Below are experts of layer 3 (counted from 0) of a mixture-of-experts language model. Rows are named router (the router's row for the expert), gate (a neuron's input weights, with its number), up (a neuron's input weights, with its number) and show model dimensions 0-255. Each number is 128 + 32 x the weight over its row's rms, rounded and kept within 0 to 255.
After each expert's rows: a language model's description of what the expert responds to. This comes from a sample of Wikipedia text that the model never trained on.

# expert 35
router [168 115 126 144  94 126 145 161 137 154  64 118  84 120 138 189  96  84 191 140 135 159 142  94 182 150 141 113  64 126 110 127 130 174 118  70  62 126  87 141 125 106  78  80 144 169 102 121 166 102 161 119 137 165 180 109 149 116 110 197 142 145 183 138 113 131 145 110 159 104  97  91 144 165 146  86 120  90  87 109 107 156 121 130 183 124 121 108 116 178 177 153 134  99 101 145 115 135 153 122 175  93  85 171 126 158  90 146 150 148  45 179  75 164 139 101 134 189 134 130 177 119 112 150  88  94 108 142  88 112 153 119 126 160 127 156 180 179 146 126 160 106  79  99 123  65 142 111 109 116  85 102 145 172 134 178 178 199 160 171 143 150 149 162  93  98 109 122 164 168  75 130  99 136 111 164  65 155 105 101 183 160  66 187 152 160 126  90 128 154 132 141 107 136 122 132 131 155  84 154  76 158 151 120 108 163 172  96  70 121  80  94 169  98 107 135  90 137 114  84 134 168 137 107 133 100  98 107  74 131 146 147 171 107 147 166  74 132 113 177 128 193 149 148 133 176  84 132 152 110 135 140  85 133 188 120]
gate0 [152 101 127 100  93  75 127 120 155 100  92 138 149 131  75 167 150  77  70 150  11 109 146 116 105 145  96 137 128 147 105 130 110 116 156 107 137 119 154 125  46 100 105 124 143 127 180 138 149 139 127 149 142 123 124  80 153 162  73 105 158 128 133 120 174  77 111 121 181 130  84  54 137  80 121 158 191 141  89 156 120 152  79 105 127  83 180 127 133  64 114 132 146 168 194 121 119 118 132 160 116  67 160 140 104 110 170 169 131 124 123 133 177 153  81 141 158 135 131 172 113 155 124 100 166 168 139  41 109 102  91 103  82 170 155 103 105  95 153 112 108 132 144 169  76  86 116  88 116 133 122 124  66 189 165 111 103 130  92 132  96 125 136 144 123 123 109 122 164 129 113 197 156 124 117 127 110 133 131 129 119 235 187 147 131 132 131 133 107 121 216 125 127 103 156  94 196 118 133 139 116  95 154 162 165 115 118 150 135 105 115  97 147  93 141  86 121 208 148 131 121 126 115 112 116  87 137 113 153 118  95 146  93  46 137  95 143 119 128  69 107 159 109  66 149 114 201 102 162 143 115 150  89 135 112 180]
up0 [144 103 145  99 112 144 141 178 123  97  82 159 161 148 159 150 146 144 151 153  96  93 116  85  72 176 119 105 109 102  96 122  95 161 142 134 135  95 173 131  96 138  80 149 165 147  97 138  97 146 115 188 186 137 137 136 143 172 106 120 104 175 137 145 134 151 115 154 139 183 128 137 111 149  84 175 120 136 171  48 147 141 155  95 124 140 184 123 133 124 154 148 161 144 122 163 164 109 152 121 107  92  71 155 138 125 106 123 156 171  88 105 133 166 137 121 132  76 119 137 134 147  84 121  91 144 230  89 124 159 160  40 112 181 130 112 126  97 128 230 104  96 161 131  97  90 123 127 131 147  83 117 115  98 132 116  98 170  99 112 125  63 146  99 132 217 165 121 131 171 156 138 127 134 137 143 148 114 120 141 160 164 154 125  69  46 113  82 124 168 169 132 130 104 104 106 142 117  80 173 107 119 148 114 130 109 111 119  53 120 184 123 121 100 171 154 172 136 127 164 127 151 141 198 142 126 142 182 152  63  81 221 124 110 115 139 140 106  92 157 142 188  50 165  96 136 151 181 156 134  87 106 176 148 122 145]
It responds to: Word-ending pieces, mainly es, s, ities, able, as in Leban|es|e, Go|es, Wal|es, plus country and common nouns like France, people.

# expert 30
router [147  72 123 116 141  85 123  96  95  67 114 134  89 199 122 126 165 144 166  97  87 141 106  89 133 123 153 157  96  92 148 161 120 163 110 157 127 108  84 100 164 116 162 101 150 153 161 142 102 143 154  79 143 112 181  91 137 148 123  77  94 145 121  87 141 134  98 123 214 131  51 110  80  88 147 185 147 138 111 118 104 159 136 101 111 107 109 162  98 143 100 137 163 120  96 106 156  91 112 166 127 180 176 200 178 146 114 128 109 133 140 186  90 142 144 148 144 156 188 153 107 125  95 156 111 106  78 150 141 108 181 139 155  69 133 109 155 136 114 140 156 130 133 148 107 111 147 130  86 183 108 102 112 187 165 157 154 112 144 165 106 120 143 173 132 117 135 120 171 146  91 142 137  81 140 133  58 185  66  77 138 162 144 145 102 204 203 121 142 109 186 100 113  86  73 153  96 120  78 150  72 131 127 171 153 101 151 139 160 154 128 189 142 142 107  94  53 138 106 143 150 118 120 143  71 114  91 206 121 118 107 111 151 120 149 182 109 145 171 113 142 157 162 139 148 130 119  98 184  76 149 106 100 165  87 193]
gate1 [128 124 133 109  88 182  96 142 142 104 101 137 134 134 108 163 189 140  98  85 145 131 152 131 137 130 136  86 170 143 104 118 141 117 154 153 198 168  97 110  90 195 189  78 135  85  95 115  85 150 169 123  82 105 131  97 127 155 198 116 153 119 167 130 156 134 189  88 163 161 136 115 130 138  58 148 157 153 108 124 128 143 162 152 124 160  59  93 159  94 100 126 133 122 165 134 172 105 119 191 108 155 173 164 114 148  85 150  81 155 167  72 122 106 116 172 156  74 130 118 157  85 127 122 100 168  79  92 147 133 149 151 110  89 123  92 106 121  95 155 159  88 114 127 100  87 126 105 172 120 130 140 119 149 171 127 179 124 161 159  86 112 111 102 112 138 109 163 121 157  99 111 165 162 144 172 248 124 150 122  26  71 101 120 132  66 142 152 157 121  80 194  70 139 102 131 110  92 162 142 148 148 110 118 104 127 153 145 135  79 145 155  95 147  99  89 126 167 163 148 151 107 116 129 185 144 139 119 106 163 141 179 132 120 160 101 134 111 148 144  63 135 145 153 179 168  88 105  83  94  89 213  95 136 175 131]
up1 [115 112  85 174  35  91 122 138  83  63 132  81 115 174 169 157 120 141 151 115 118  92 159 203  72 131 167  80 162 114 210 108 149 135 131  97 115 114 145 129 161 122 139 130 120  95 101  89  84 159 123 143  65 113 131 186 114 151 133 127 114 190 125 128 183 178  76  77 144 136 194 193 160  98  94 119 131 118 107 150 162 104 155 128 121 214  78 121 131 160 129 116  95 121 113 154 186 115 149 191 130 123 134 119 148 117 131 152 104 199 119 133  79 107 119 105  83  59 177  73 149  91 102  99 113 105 130 127 120 156 104 146 143 123 118 140 142  92 111  68 101  97 135 103 151 139 101 150 155 155 171 171 127 121 122  98  71  77 113 156 122  69 159 144 148 139 159 157 157 115 147 133  98 102 131 133 186  94  82 150 162 104 115 162 137  71 113 205 106 154 106 139 172 151 108 125 150 133 122 105 143 159 103 103 171  86  80 128 106 113 156 115 106 166  99 113 101 140 142 189  49 114 158 126 149 107 159 115 102 124 132 129  49 153 147  90 138 139 150 152 132 145 112 134  97 158 111 173 105  92 114 110 165 184 175 162]
It responds to: Syllables ending in e, like le, re, de, ure, pe, often name starts like Le, De, Ma or infobox labels, e.g. A-ure, Ty-pe, Postal co-de.

# expert 16
router [148 160  76 137 102 110 177 117  82 190 144  95 124 175 152 111  88 107 191  86 143 118 115 141 125 173 133 139  96  66  60 188 137  82  96 160  86 162 159 197 148 120 164 119 164 129 167 164  87 130 110 118 136 164 139 105 154 102 131  64 102 143 155  66 181 153  94 109 196 131 111 169 193 185 162 194  82  87 105 144 158 100  85 139 119 118 148  64 178 162 108 177 164 127 141  95  81 107 109 160 118 129 181 131 155 117  81 186  72 173 127  69  82  91 133 168 111 170  77 101 134  99 103 103 133 128 154 172 167 128  77 171 138 106 127 120  84  83 109 132 136 113  89 163 154 141 158 162 158 177  95 115 189 123 115 140 112 134 134 166 123 116 130 106 156 179 173 135 153 131  93 202 107 130 125 158 126 200  93 149 133 143 118  98  97 141 182 100 158 152 196 139 117 105 114 117 122 158 114 133 121 140 116 147  64 122 129 124  65 127 145 154 123 141  96 156  94  88 130  97 139 164 135 138 126 148 121 152 124 139 129 131 100  65 109 112  96 124 108 153 153 130  85  88 177 137 150 117 172 162 110 150 124 138  81 130]
gate2 [119 144 110  91 142 160 165 137 111 129 145 104 162 119 154 140  99 111 123 105 129 117 119  67 101  96  99  40 109 135 138 194 129  96 142  97 126 141 135 121  61  85 143  91  89 129  72  83  98 115 171 127  85 149 102 146 153 178 133 170 143 150 184 148 123 154  97 114 124  99 117 189 165 111 156 183  92 103  78 109 140  66  96 114  96 120 126  81 132 132 108 110 102 159 121 130 181 167 113 101 126 115 121 143 131 161 163 119 135 128 125  94 152 159 106 137 148 108 105 128 149 148 144 184 112 158 164  38  95  93 117  88 150 170 114  83 104  77 159 147 119 189  72 143 129 111 120  86 111 119 161 121 103 122 220 153 154  67 114 117 126 157 102  56 126 110  98 142  23  62 153  90  74 125 106 151 120 143 116 122  89  88 137 132 147 100 119  97 107 148  96 163  96 141  61 203  68 150 100 134 117 154 185 102 128 132 123 160 144 185 189 121 157 122 162  84 108 120 103 131 135 173 160 127  89 184  75 121 153 116  91 148 140 141 136 125 163 174 143  98 179 120  82 121  95 149 170 146 154 182 169 162 127 120 131  90]
up2 [132 121 143 138  91 119 185 155 121 129 163 168 141 158 192 134 120 140 115  63 139 135 149 118 125  78 105 210 148  98 103 130 142 167 175 114 148  76 114  80  99 152 115 154 141 196 195  68 127  86 134 127 106  97 103 144  82 133 157 155 150 145 171 140 141 105 108 110 145  87 164 106 163 125  87  95 143  71 136  71 147 134 174  81 128 139 153 126 176 113  81 143 191 166 188 157 140 130 132 114 197 107 142 183  88 180  92 179 119 139 118 120 190 108 142  99 152 123 131  75 129  74  90 142 128 123 118  98 146 147  86 119 129 163 101 178 118  96 135 180 144 150 128 126 132 115 115 152 133 109 124 106 118  62 157 129 131  41 123  51  99 123 133  53  87  96 174 169 114 154 152 150 155 146  52 158 159 109 150 133 107 123  61 109 104  97 140 105 116 123  21 124 162 132 102 122  83 162 104 170 159 140 159 151  76 145 125 198 130 100 149 129 141 132  91  89 177 155 120  88 174 124 150  98 132 132 172 143 131 123 136 144  69 134 166 126 157  95  80  63 138 117 125 148 125 135 149 121 121  77 116 150 115 104 118 113]
It responds to: Middle and final pieces of proper names and places, such as Emi(rate)s, Chev(ro)let, Louis(ville), New Mil(ford), also United and River.

# expert 21
router [191 132 113 106 104  97 124  85 147 145 143 130 112 109 102 123 131  97 107 100  91 115 168 171 193 141 106 114 141 157  74 135 152 121  94 162 107 115 142  93 143 158 124 156 175  86 118 117 125 121 162 109 103 128 174  72 144  87 105 158 171 188 135 110 181  63 162  90  99 107  95 176 146 179  50 146  83 158 142  89 137 111 152 161 215 110 157 138 138  65 110 117 140 114 121 106 203 150  85 194 156  53 106 158 121  86 131 128  31 141 145 101 125 115 157 160 114 126 129 158 147 117  98 123 108 148 164 173  98 115 108 105 125  61 155 104  79 122 112 203 134 184 148  59 160 112  64 138  75 165 141 132 144 179 123 127 115 136 139 186 101 143 140  95 166 139 136 137 170  68 120 102 133 122 148 178  85 139 141 137 132 107 110  73 109 180 170 130 133 129 155  94 131 107 141 117 163  60 123  72 169  72 123 171 157 107 120  85 103 108  96 111 172 183 135 152 137 121 149  81  92 158 104 157 138 133  95 130 160  91 111 131 131  88 130 118  87 169 136 135 152 128  92 146 130 137 106 116 125 110 104 105 107  78 174 183]
gate0 [112 130 113 122 117 106 118  76 107 151 152 116 110 105  82  78 110 136 161 129 125 140 104 104 136  84 118 135 170  90  63 121 105 115 147 113 123 169 137 112 151  94 155 112 138 101 163 150 141 111 101 147  95  63 112 109 112 137 105 157 103  67  98 149 146 152 143 164 136 108 142 139 166 119 156 165 135 164 172 179 115 113 129 125 152 132 142 156 163 104 171 165  98 120  96 181 114 140 153 132 106 143  97 127  98 119 152 139 132 185 156 114 120 141 105 157 133 151 125 148 109 234 155  95  99 126 144 167  84 148 159  70  88 177 201 183 137 196 133 119 167 112 116  99 142 139 152 102  98 164 137  99  81  25 182  98 133  66  93 104 165  85 154 117 108 125  74 144 134 101 145 123 129 162 106 101  80 115  86 154  73 124 135 112 135 121 159  78 100 184  66  76 151  69 133 110  54 125 148 141  98 129 148  89 148  77 136 177 133 139 118 109 201 117 100 124 166 137 126 173 146 137  81 105 121 106 183 122 102  84 107 156  80 124 158 140 142 137 144  67 169 132 161 108  79 126  78 144  49 168  29 101 121 132 106  84]
up0 [168 158  65 131  88 154 117  21 132 105 117 119 135  89 187 120 161 119 148  76 130 155 118 127  94 158  90 127 100 157  90 108 125 165 107  64 113  85 109 122 173 119 101  75 124 155 148 163 130 162  89  85 130 152 169 148  77 113 111  66  88 108 173 174 121 151 139 163 145 113 119 105 113 133  89 191 139 112 132 113 140 137 114  86 156 118 114 129 149 121 141  92 155 113 118 117 122 153 115 122 118 150 130 155 182 131 107 191 124  89 109 104 120 153 161  64 109 165 112 117 131 159 125 173 221 105  93 135 126 161 124 167 156 125 124 128  64 155 133  72 112  94 146 172  77 112 168 162 120 128 169 143 123 157 151 165 162 121 120 185  77 115 123 144  52 154 128 146 138 128 134 204  44 168  94  54 125 165 146  49  88 101 142 141  54 169 126  76 100 183 140 141 166 142 155  99 123 124 123 123 110 120 144 140 113 127 156 147 232 144 132 154 124 150 123  59 117 107  96 155 102 164  93 107 124 197 115 143 156 138 130 114 129 183 144 127  99 120 144 133 134 110 116  81 171 141 118  96 170 116 141 168  97 176 120 146]
It responds to: Word endings and nouns in sports and awards contexts, such as medal, Championship, Cup, season, and endings like -way, -gue, -ment.

# expert 43
router [140 100 120 147 117 203 128 133 154 156 132 113 167 124 157 138  85 127 113 106 156 119 139 145 109  96 155 127 141  70  97 108 120 133 127 132  96  85 132 135 131 131  86 180 113 129 164 211  70  94  79 173 124  76  86  76 139 162  65 105 115  96 180 111 124 118 146 119 125 172 192 165  86 120  78 125 137  97 149 147 137 173 123  94 146 193 113  73 143 152 148 170  89 156 163 165 166 173 104 165  50 146  97 131 157  79 117 162  46 147 148 177 136 164 111 134 123 158 165 127  86 129 143 138 142 132 121 102  71 146 158 140 135 101 118 133 118  58 161  91 182  58 129 154 117 132  87 162  91 172 121 161 150  41 120 149 139 181 151  84 139 141 102 115 142 142 151  84 194 173  57 105 132 149 123 151 177 153 168 154 139 126  94  82  71 107 112 128 171 150 148 135 146 158 152  66  93 153 122  83 119  97 134 137 128 139  91 105 171 155 152 138 105 160 146 112 144  98  88 114 133 149 123 105 167  88 126 154 164 162 146 159  98  91  70 102 137  94 137 112 156 152  79 125 172 129 121 163 167 181 206 116 146 123 114 123]
gate1 [152 133 130 156 145 140 173 129 119 155 177 137 121 140 121 163 123 188 234 129  97 105 123 163  99 119 166 114 159 121 110  98 132 113 158 154 170 103 152 123 132 134 173 132 170 172 122 139 130 161 122 174  23 105 125 108  97  78 102 117 108 133 133  81 106 133 107 193 115 100 167 122 200  96 163 125 103 164 137 111 151 101  97 165 251 143 133 122 184 145 124 147 106 150 115  96 114  85 135 188 107 171 142  75  59 148 167 163 181 189 149 131 145 106 114 121 120 156 189 128 145 139 137 133 155 126  81 170 142 103 118 116 132 102  56 139 108  74  97 110 129 154 138 176 154 164 142 114 115 122 139 125 135 106 131 138 186 112 103  94 152 135  98 119 142 134  89 143 140 104 135  82  89  91 102  87 133 149 180 106 105 129 127 117 110 131 124 146 187 129 145 101 116 165 104 116 132 177 145  89 152 146 119 181 143 155 137 136 125 173 139 155 134 155 173  97  64  63 100 164 184 201 104 118 129  87 146 121  58 175  88 129 155 112  41 173 120  69 139  89 125 115 152 120 114  74 120 163 122 141  67 127 142 151 140 111]
up1 [ 78 172 128 145 182 116 150 153  73 162  43  98 141 135  93 123 130 129 105 174 167 137 116 107 133 197 108 158 132 105 117 105 155 167 134 143 131 134  81 159 163 102 112 169 137 129 140 130  98 143 115  43 104 170 130  87  94 132  78 155 132 137 150  51 147  96 108 117 127 172  96  82 137 140 117 148 123 119 124 108  59 142 124  97 105  62 141 134 108 115 129 113 176 127 142 129 135 122 108  95 155  78  88 193 193  96  85 123  74 120 105 127 137 189 150 176  97 110 147  85 139 119 123 134 127 133  80 167 174 121 110 149  80 115 153 114  84 103 125 208 170 155 110 146 149 135 108 136 133  94  58 208 136 111 220 125 153 109 152 121 120 180 198  66  96  89 190 154 176 109 139 124 122  93  93  88 108 124 153 129  91 165 121 121 137  95 138 133  83 122 110 100  58 122 151 128 121 189  94  98 124 151 136 207 182 150 130 170 133  77 149 104 133 124  90 144 145 172 144  90 161  95 154 149 139 142 145 123 120 108  93 146 134 139  98 133 159 208 119  76 105 107 126 156 149 135 114 146 121 110  86 128 117 159 148 193]
It responds to: Middle pieces like ni, ten, row, wi, especially ten-ni-s in tennis and name syllables such as Hus-ni, Hass-un-a.

# expert 4
router [110 174 134 177 162  73 105 111 158 125 150 152  86  89 116  93 118 164 156 133 132 127  84 155 137 144  94 145  86 171 110  60 112 156 132 172  76 143 137 118 171 144 136  40 143  87 153 160 168 130 103 140 190 131  98 159 124 130  94 182 117 140 188 105 144  76 168  99  98  82 133 161 173 166 135 147 106 171 168  97 112  87 149  69  71  86 115  87 157 126  89  81 143  89 107 105 140 106 119 157 169 103  94 152 140 160 161  73 128  95 155 167 185 147 147 136 101 169 137  84  97  92  64 149 172 136  39 154 134 155  98 132 152 117 162 153 131 165 114 138 175 122 144  90 141 106 107 134  88 133 114  71  74 160 128 191  80 136 122 123  91 152 101 129  99  90 163 144 188 151 145 148 157 145 153  99 139 168 143 109 109  95  99 117 145 136 156 207 135 101 138 169 174 159 144 114 184 165 126 118 123 144 160 167 155 119 151 125 122  87 122 166 104 138 171 163 108 103  97 101 122  71 157 123 149 103 122 110 103 177  89 115 127 155 158 128  83 174 200 181  67 153 115 145 164  83 165 158  85 106 144 138 139 132 109  89]
gate0 [128  97 169 123 132  95  93 130 135 145 124 103 121 168  70  47  90 100 144 148 136 110  63 117 124 161 140 117 137 128 123 130 162 130 135 114 134 128 138 168 119  96 206 117 133 183  40 168 134 132 120 144 130 122  99  64  94 134 162  99 117 130 157  98 162 113 117  68 122 144  87 153 129 157 175 141  90 159  24 118 142  85 150 159  65 111 155 138 125  94 142 130 139 127  53 150 178 114 138 142 142  95  93  99 169 160 144 100 135  54 120 134 115 204  99  89 134 175 144 104 101  68 128 143 186 112 111 139 108 133 115 196 113 140 125 105 149 127 141 141 126 104 135 127  35  71 120 154  75 102 110 165  78 176 125 150 119 147 124 187  86 104 129 119 174 129  86 167 158 128 119 156 143 163 184  79 125 131  90 118 132 128 138 116 121 119  97 144 139 112 112 159 128  94 190 119 118 152 125  95 117 177 123 186 118 129 120 124 113 125 149 121 111  84 177 127 165 110 156 140 170  84 105 106 193 135 143 123  61  97 125  97 104 141 177 126 140 131 105 158 155 192 135 124 116  85  56 204 137 138 115 139 112 211  94 177]
up0 [161 149 127 195 105 143 136 173 159 180 137 105 133 146 136 152  99 147  77 113  95 139 119  68 138 109 122 192 109 129 109  81 118 121 104 153 171 113 115 180 169 117 127 135 131 185 144 101 149 131 188  82 125 116  89 148  71 145 164  83 101 146 106 154 184 106 118 169 107 111 127 168 162 144  55 159 129 102 137 114 104 199 142 177 136 142  55 189 150 213 119 132 110 152 145 170 159  81 200 184 109 143 107 106 117 117 130 144 101 125 143 113 162 135 151 174 113 142  82 133 172  83  64  70 101  84 156 141  80 153 110 137 159  99 127  98 142 131 143 118 117 159 154 119 139 115 133 140 111 120  90 138 168 109  97 142 104 162  93 171 139 108  68 183 148 136 112 168 144 202 163 153 112 156  89 140 136 108 134 141 133  87  62  97  96 171 141 163 175 148 146 176 105 145 113  87 117 143 113 102 121 138 130 151  84 115 115 115 200 185  76 172 134  98 106 154 110 152 115  80 100 153 116  53  80  87 143  62 146 146 152  96  85 144  80 124 159 102 116 158  98 164 198 120 169 160 123 119 126  91 148 153 138 137 108  87]
It responds to: Word pieces inside names and uncommon words, often right after a capital, such as Ior(werth), Succe(ed)ed, Aver(age), Bet(ton).

# expert 33
router [182 154 152 130 119 105 123 100 106 153 138 131 129 147 117 120 107 137 149 154 167 121 150 143  76  78 152 107 118 149 203 109 145  72 111 147 135 128  99 130  65 112 124 125 113 106 172 117 172 142  90 174 136 108  52 143 122 133 144 166  98 152 124 132 104 178 122 157  68 127 148  68 100  60  99 189 158 150 174  93  78 107  88 127  76 163 133 177 172 100 149  74 118 168 144 135 116  59 157  57  93 175 168 121  75  56 120 125 189 142 136 136  95 161 174 123 151 118 165 125  93 104 148 164 180 155  96  81  98 120 148  94 105 101 150 119 121 176  94  99 116 129 161 194 124 158 156 125 124 128 113 115 122 122  85 134 176 117 122  45 108 177 157 113 108 111 149 133  72 132 117 135 175 135 145 116 144 158 165 126 176 142  93 171 113 134  99 152 100  63  56 149 180 187 115 114  84 215 142 176  77  52 132  92 126  86 187 112 160 151 138 103 123 140 115 117 172  64 150  99 160 124 122 108 132 137 119 150 149 140  98  87 152  98 126 108  88 138 118  97 112 138 148 111 125 107 134 149 111 152 151 147 154 136 115  67]
gate0 [ 86 162  78  84  95 115 165 120  84 166 133 123 118  99  57  98 128 120  78 127  71  98 103 135  98 164 137 124 133 138  95 107 152 113 113  92 105 172  87 157 132 141  89 158 114 102 123 156 163 143  87 127 111 136 132 149 196 153 131 186 100  93 103 119 109  88  58 176 134 123 107 125 120 100  94 168 127 111 162 125 152  94  80 136  86 158 201 126 180 103  75 158 230 119 159 148  77 133 182 139 173 132  76 128 159 128 148 199 114 138 144 116 150 133  98  84 165 109 134 114  94 133 101 107 202 158 159 114  97 111 106 105 130 112 116 198 162 124 168 190 111 183  97 138  76 115 167  34 125 166 141 139  47 112 246  93 158 160 106 149 138 117 164 151 146  97 155 147  82 145 126 111 144 144 136 131 121 150 155 115 121 153 114  82 111  97  99 113 154 109 101 137  91  76 143 158 186 125 112 141 110  80 132 120 126 107 114 157 118 101 136 160 119  92 132 133 172  87 120 115 177 171 121 108 121 128 179 126 113 130 118  81  76 149 148  96 158 167 126 132 167 109  99 113 177 129 175 159 127 143 110  90  89 148 109 104]
up0 [ 89 160 101 124 112 118 106 140 128 161  88  96 141 102  50 111 134 130 169 124 139 105  57 153  88 136 122 133 128 160 116 106 157 127  94 143  72 165 130 125  98 126 101 117 159  48 139  91 112 109 103 113 118 112 114 112 136 132 152 104 127 129  88 123  90 161 178 173  26 189 111 160  87 112 119 118 159 140 102 125 188 147  78 109 117 180 153 159 116 164 102 141 167 143  94 125 105 126 179 146 133 133 120 143 186 105 123 132 138 133 168 188 189 116 113  68 135 146 113 107 122  83 154 172 129  36 140 150  98 105  90 136 148  76  50 155 171 132 127 123 109 116 170  82 150 149 177 153 134  84 145 140 175 134  78  99 108 182 119 145 128 175 120 115 101 146  64 119 145 130 114 156 143 136  99  96 139  97 100 119 161  95  77 136  73  84 102 176  90  88 114 168 123 181 193 118 195 111 124 126 140 121 123 151  91 143  70 177  94  66 116 137  91 128 104 125 178 102 138 118 129 105 159 129 161 106 144  96 137  97 125  91 161 190 142 124 177  76 126 133 124 132 130  34  87 133 138 143  71 107 127  90 165 109 130  68]
It responds to: List-item hyphens at line starts, horizontal-rule dashes, lone spaces, and word-initial prefixes like un, inter, re, multi, trans.

# expert 36
router [114 160  86 176 111 113 140 141  81 173  90 121 147 102 110 137  73 114 151 160 141  99 145 113 110 115 130 142 184  96 153 115  93  66 175  92  90 124 138 199 187  85 108 150 139 126 136 142  99 105 118 105 146 152 110 116 160 190  72 133  95 143 148 194 105 116 128 117 178 120 140  66 108 128 184 156  92 109 141 137 134 182  75 166 117 114 128  88  85 142 135 142  60 139 130 111  93 145 121 125 119  79 193 156 174 180 138  90  68 205 123  86 113 178 129 178 134 114 165 169 142 144  94 163 121 221 122 142  95 130 190 161  95 153 108 162 160 152 160 142  97  88  81  72 106 119 128 167  50 139 121 130  63 105 110 166 110 147  98 119 112  72 110 103 132 133 187 113 129 151 124 149 119 142 121 123 178 130 213 150 135 135 155 147 101 115 122  49 150 120 165 103 107 161 141 131 154 132 133 151  97  76 126 134 110 118 134 135  56 177 125 146 109 121  97 145 153 168 112 144  95 143 114 135 141 129 136  64 123  67 125  74 140 121  77  88 178 137 154 121  83 128  96 112 111 114 131 129 118 124  81 187 112 118  69 148]
gate2 [ 70 128 144 125 138 154 120 157 163 134  54 109  61 131 176 188  95 115 115 147 128 124 154  92 160  98 135 120 118 131 130 120 107  74  64  76 173 200 111 111 130 138 155 115 114 129 123 113  91  87 165 130 163  63 139 134 135 137 126 127 113 158 129 123  98 142 122  86 191  85  96 117 138 109 156 102 136  55 116  85 155 128 114 127 110 144 112  85  84 130 112 104 126 142 152 122 116 163 111 145 121  93 122 156 106 167 118 150 133 137 104 153 117 149 135 127 198 110 110 159  84 125 161 147 129 118 116 119 149 154 180 145 131 213 143 195 163  76  89 169 177 150 178 153 155 145 143 147 170 213 118 168 132  99 105 132 108 174  58 136  68 159 109  68  84 153 194 163 173 114  95  81  87 145 150 155 114 130 158 108 145  51 102 199 132 151 160 107 130 126 147  83 112 144 148 178 101 131 157 103  96  91 154 106 192 104 165 162 138 130 118 174  47 111  96 112 132 144  82  84 135 102 100 140 137  78 146 165 140 106 131 167 166 106 138 109 179 158 142 135 123  88 107  67 134  87 168 199 119 137 131 188  98 134 135 133]
up2 [179 176 118  21 163 149 113 111 119 114 114 118 162  72  88 140 150 136  65 152 166 106  99  72 150 136 126 138  76 151 107 163 108  81 132 193 158 125 172 158 162 111 169 178 109 150 125 145 122 131 211 132 120 125 171 177 123  94 102 128 120 134 174 113 145 128 100 140 159 155 107 160 140 174 143 122 118 159 137 120 122 126 137 115 143  96 117 115 133 114 103 138 125 147 110  92 111  97  88 132  41  98 147 142 144 106 140  56 144 141  84 139 131 127  98 113 163 126  71 135 118  96 160 196 105 114 109  92 170 129 106 139 126 108 133 109  97  99 144 122 119 174 113 130 153 135 158 147 162 108 112 120 147 101  97  74 130  47 158 120 108 117 130 166 100 144 158  75 120 135 173 175 146 155 155 189  89 145 112 141 121 248 144  81 145  95 114 123  86 103  73 147 116  71 118 161 189  93 181 164 143 164 120 133  89 115  81 146 103 134 178 123 173 139  98 152  83 129 119  96 119 140  95 140 146 117 145 143 236 120 124  83  61 102 118  99 183 204 108 111  99 167  89 105 140 110 165 118 175 132 138 160 159 128 120 100]
It responds to: Open syllables like ra, al, or, ta, ban mid-word, often followed by k, ck or ly, e.g. bar-ra-cks, ban-ks; also adjectives large, local, national.

# expert 47
router [ 94  75 155 119 172 102 186 126  67 162 137 133 151 153 153 107 113 134 157 142 122 149 163 133 117 114 144 111 150 167 130 111 180 152  65 117 155 151 109 113 217 163 129  95  95 114  78 131  90 154 116  81 154 173 191  82 104  69  82 130 110 182 152 107  94  98 140 142 139  99 105 150 138 159  67 144 158 123 109 117 116 114  87 166  70 113 158  80 130  89 117 145 103 163  84 111 101 121 142  73 145 146 155 133 151 105 141  92 153 140 148  80  80 163 172 123 109 156 152 126 127 142 140 148 162 186 118 116 170  95 100 110 164  86 163 130 102 112  98  81 106 130 115  93 177  97 131 154 141 115 121 182 117 162 142 136 146  93  94 124 123 161 139 145 185 129 220 131  82 123  81 166 175 109  99  94 145 118 149 119 176 197 110 164 162 171 131 155 122  92  87 124 134  84 133 185 104 141 142 154 134  91 124 132 154 107 174  83 164 151  54  99 178 138 120 180 100  61 121 114 170  66 149 111 160 139 141 155 180 177 149 128  80 132 124 112 110 185 129 166 127 135 156 200 131 105  97  93 129 165 107 133 124 179 148 214]
gate1 [153 159 126 143  86 133 133 163 180 188 158  77 145 141  98 145 133 145 114 130 180 143 179 181 172  95 141 144 171 183 123 108  49 144  63  94 128 147 126  78 140  79 121  82 103 198 141 114  57 194 131 108 129 110 123 125 131 173 126 123 160 144 105 128 170 103 118 133 152  93 139 100 149 182 130 130 111 147 105 118 145 119 148 143 138 132 130 146 154 122 147 120 149  91 122 128 172 169 173 128 154 163 101 115 154 125 146 116 108 139 121 182  99 147 139 126  99 191 137 155  61 163 129  79   0 133 163 129 114 144 161 102 176 119 178 124 132 141  47 158  91 161 103 127 140 115 100 130  63 124 150  74  96 160  76 150 132 100  48 132 144 127 130 124 107 191 115 108 115  60 147 150 117  93 126 104 114 184 127 126 116 118 111 181 117 169 114 132 137 111 163 142 181  43 191 152 150 121 132 173 102 173 108 162 122 146 126  99 102 113 154 120 110 179 121 100 132 112 205 115 105 116  83 109  37 114 107 139  87 134 146 109 111 142  92 129 105 129 141 159 145 192 106 133 106 124 120 153 174 144 118 121 148 123  70 102]
up1 [108 159 133 135 121 111 126 124 200 177 157 104  90 183 117 138 136 145  99 130 155 155 175 161 163 130 142 159 167 192 119  72  88 153  68  98 131 149 103  82 104 125  96 110 107 171 158  68  55 180 103  94 135 128 115 100 124 168 122 116 144 153  86 136 210 115  99 121 163  74 122  84 155 172 134 129 137 149 113 117 116 130 158 151 134 123 164 152 131 141 139  90 105 116 110 139 138 159 171 137 168 158  99 136 165 107 146 125 116 128 115 188 143 137 124 132 118 221 140 191  65 142 125  99  31 116 169 166  92 157 195 124 136  47 136 136 161 161  81 140  93 141 127 137 139 140 108 123  38 117 164  88 127 184  77 197 129  84  63 159 118 132 145 139  98 157 106 117 136  53 137 109 148 100 123 128 134 146 154 118 128 126 134 129 120 200 121 146 147 111 156 155 139  45 162 124 171 153 142 161  94 139 116 161 111 130 133  93 118 127 122  96 129 146 132  82 126 105 180 112 105 109 105 107  31 144  89 129  69 139 124 109  70 136 118 146  92 130 146 135 152 172 116 130 102 131  94 136 163 162 125 114 138 114  47  95]
It responds to: Digits in coordinates, dates and table cells, as in 35°57′30″, October 1, plus leading dashes and spaces in infobox lists.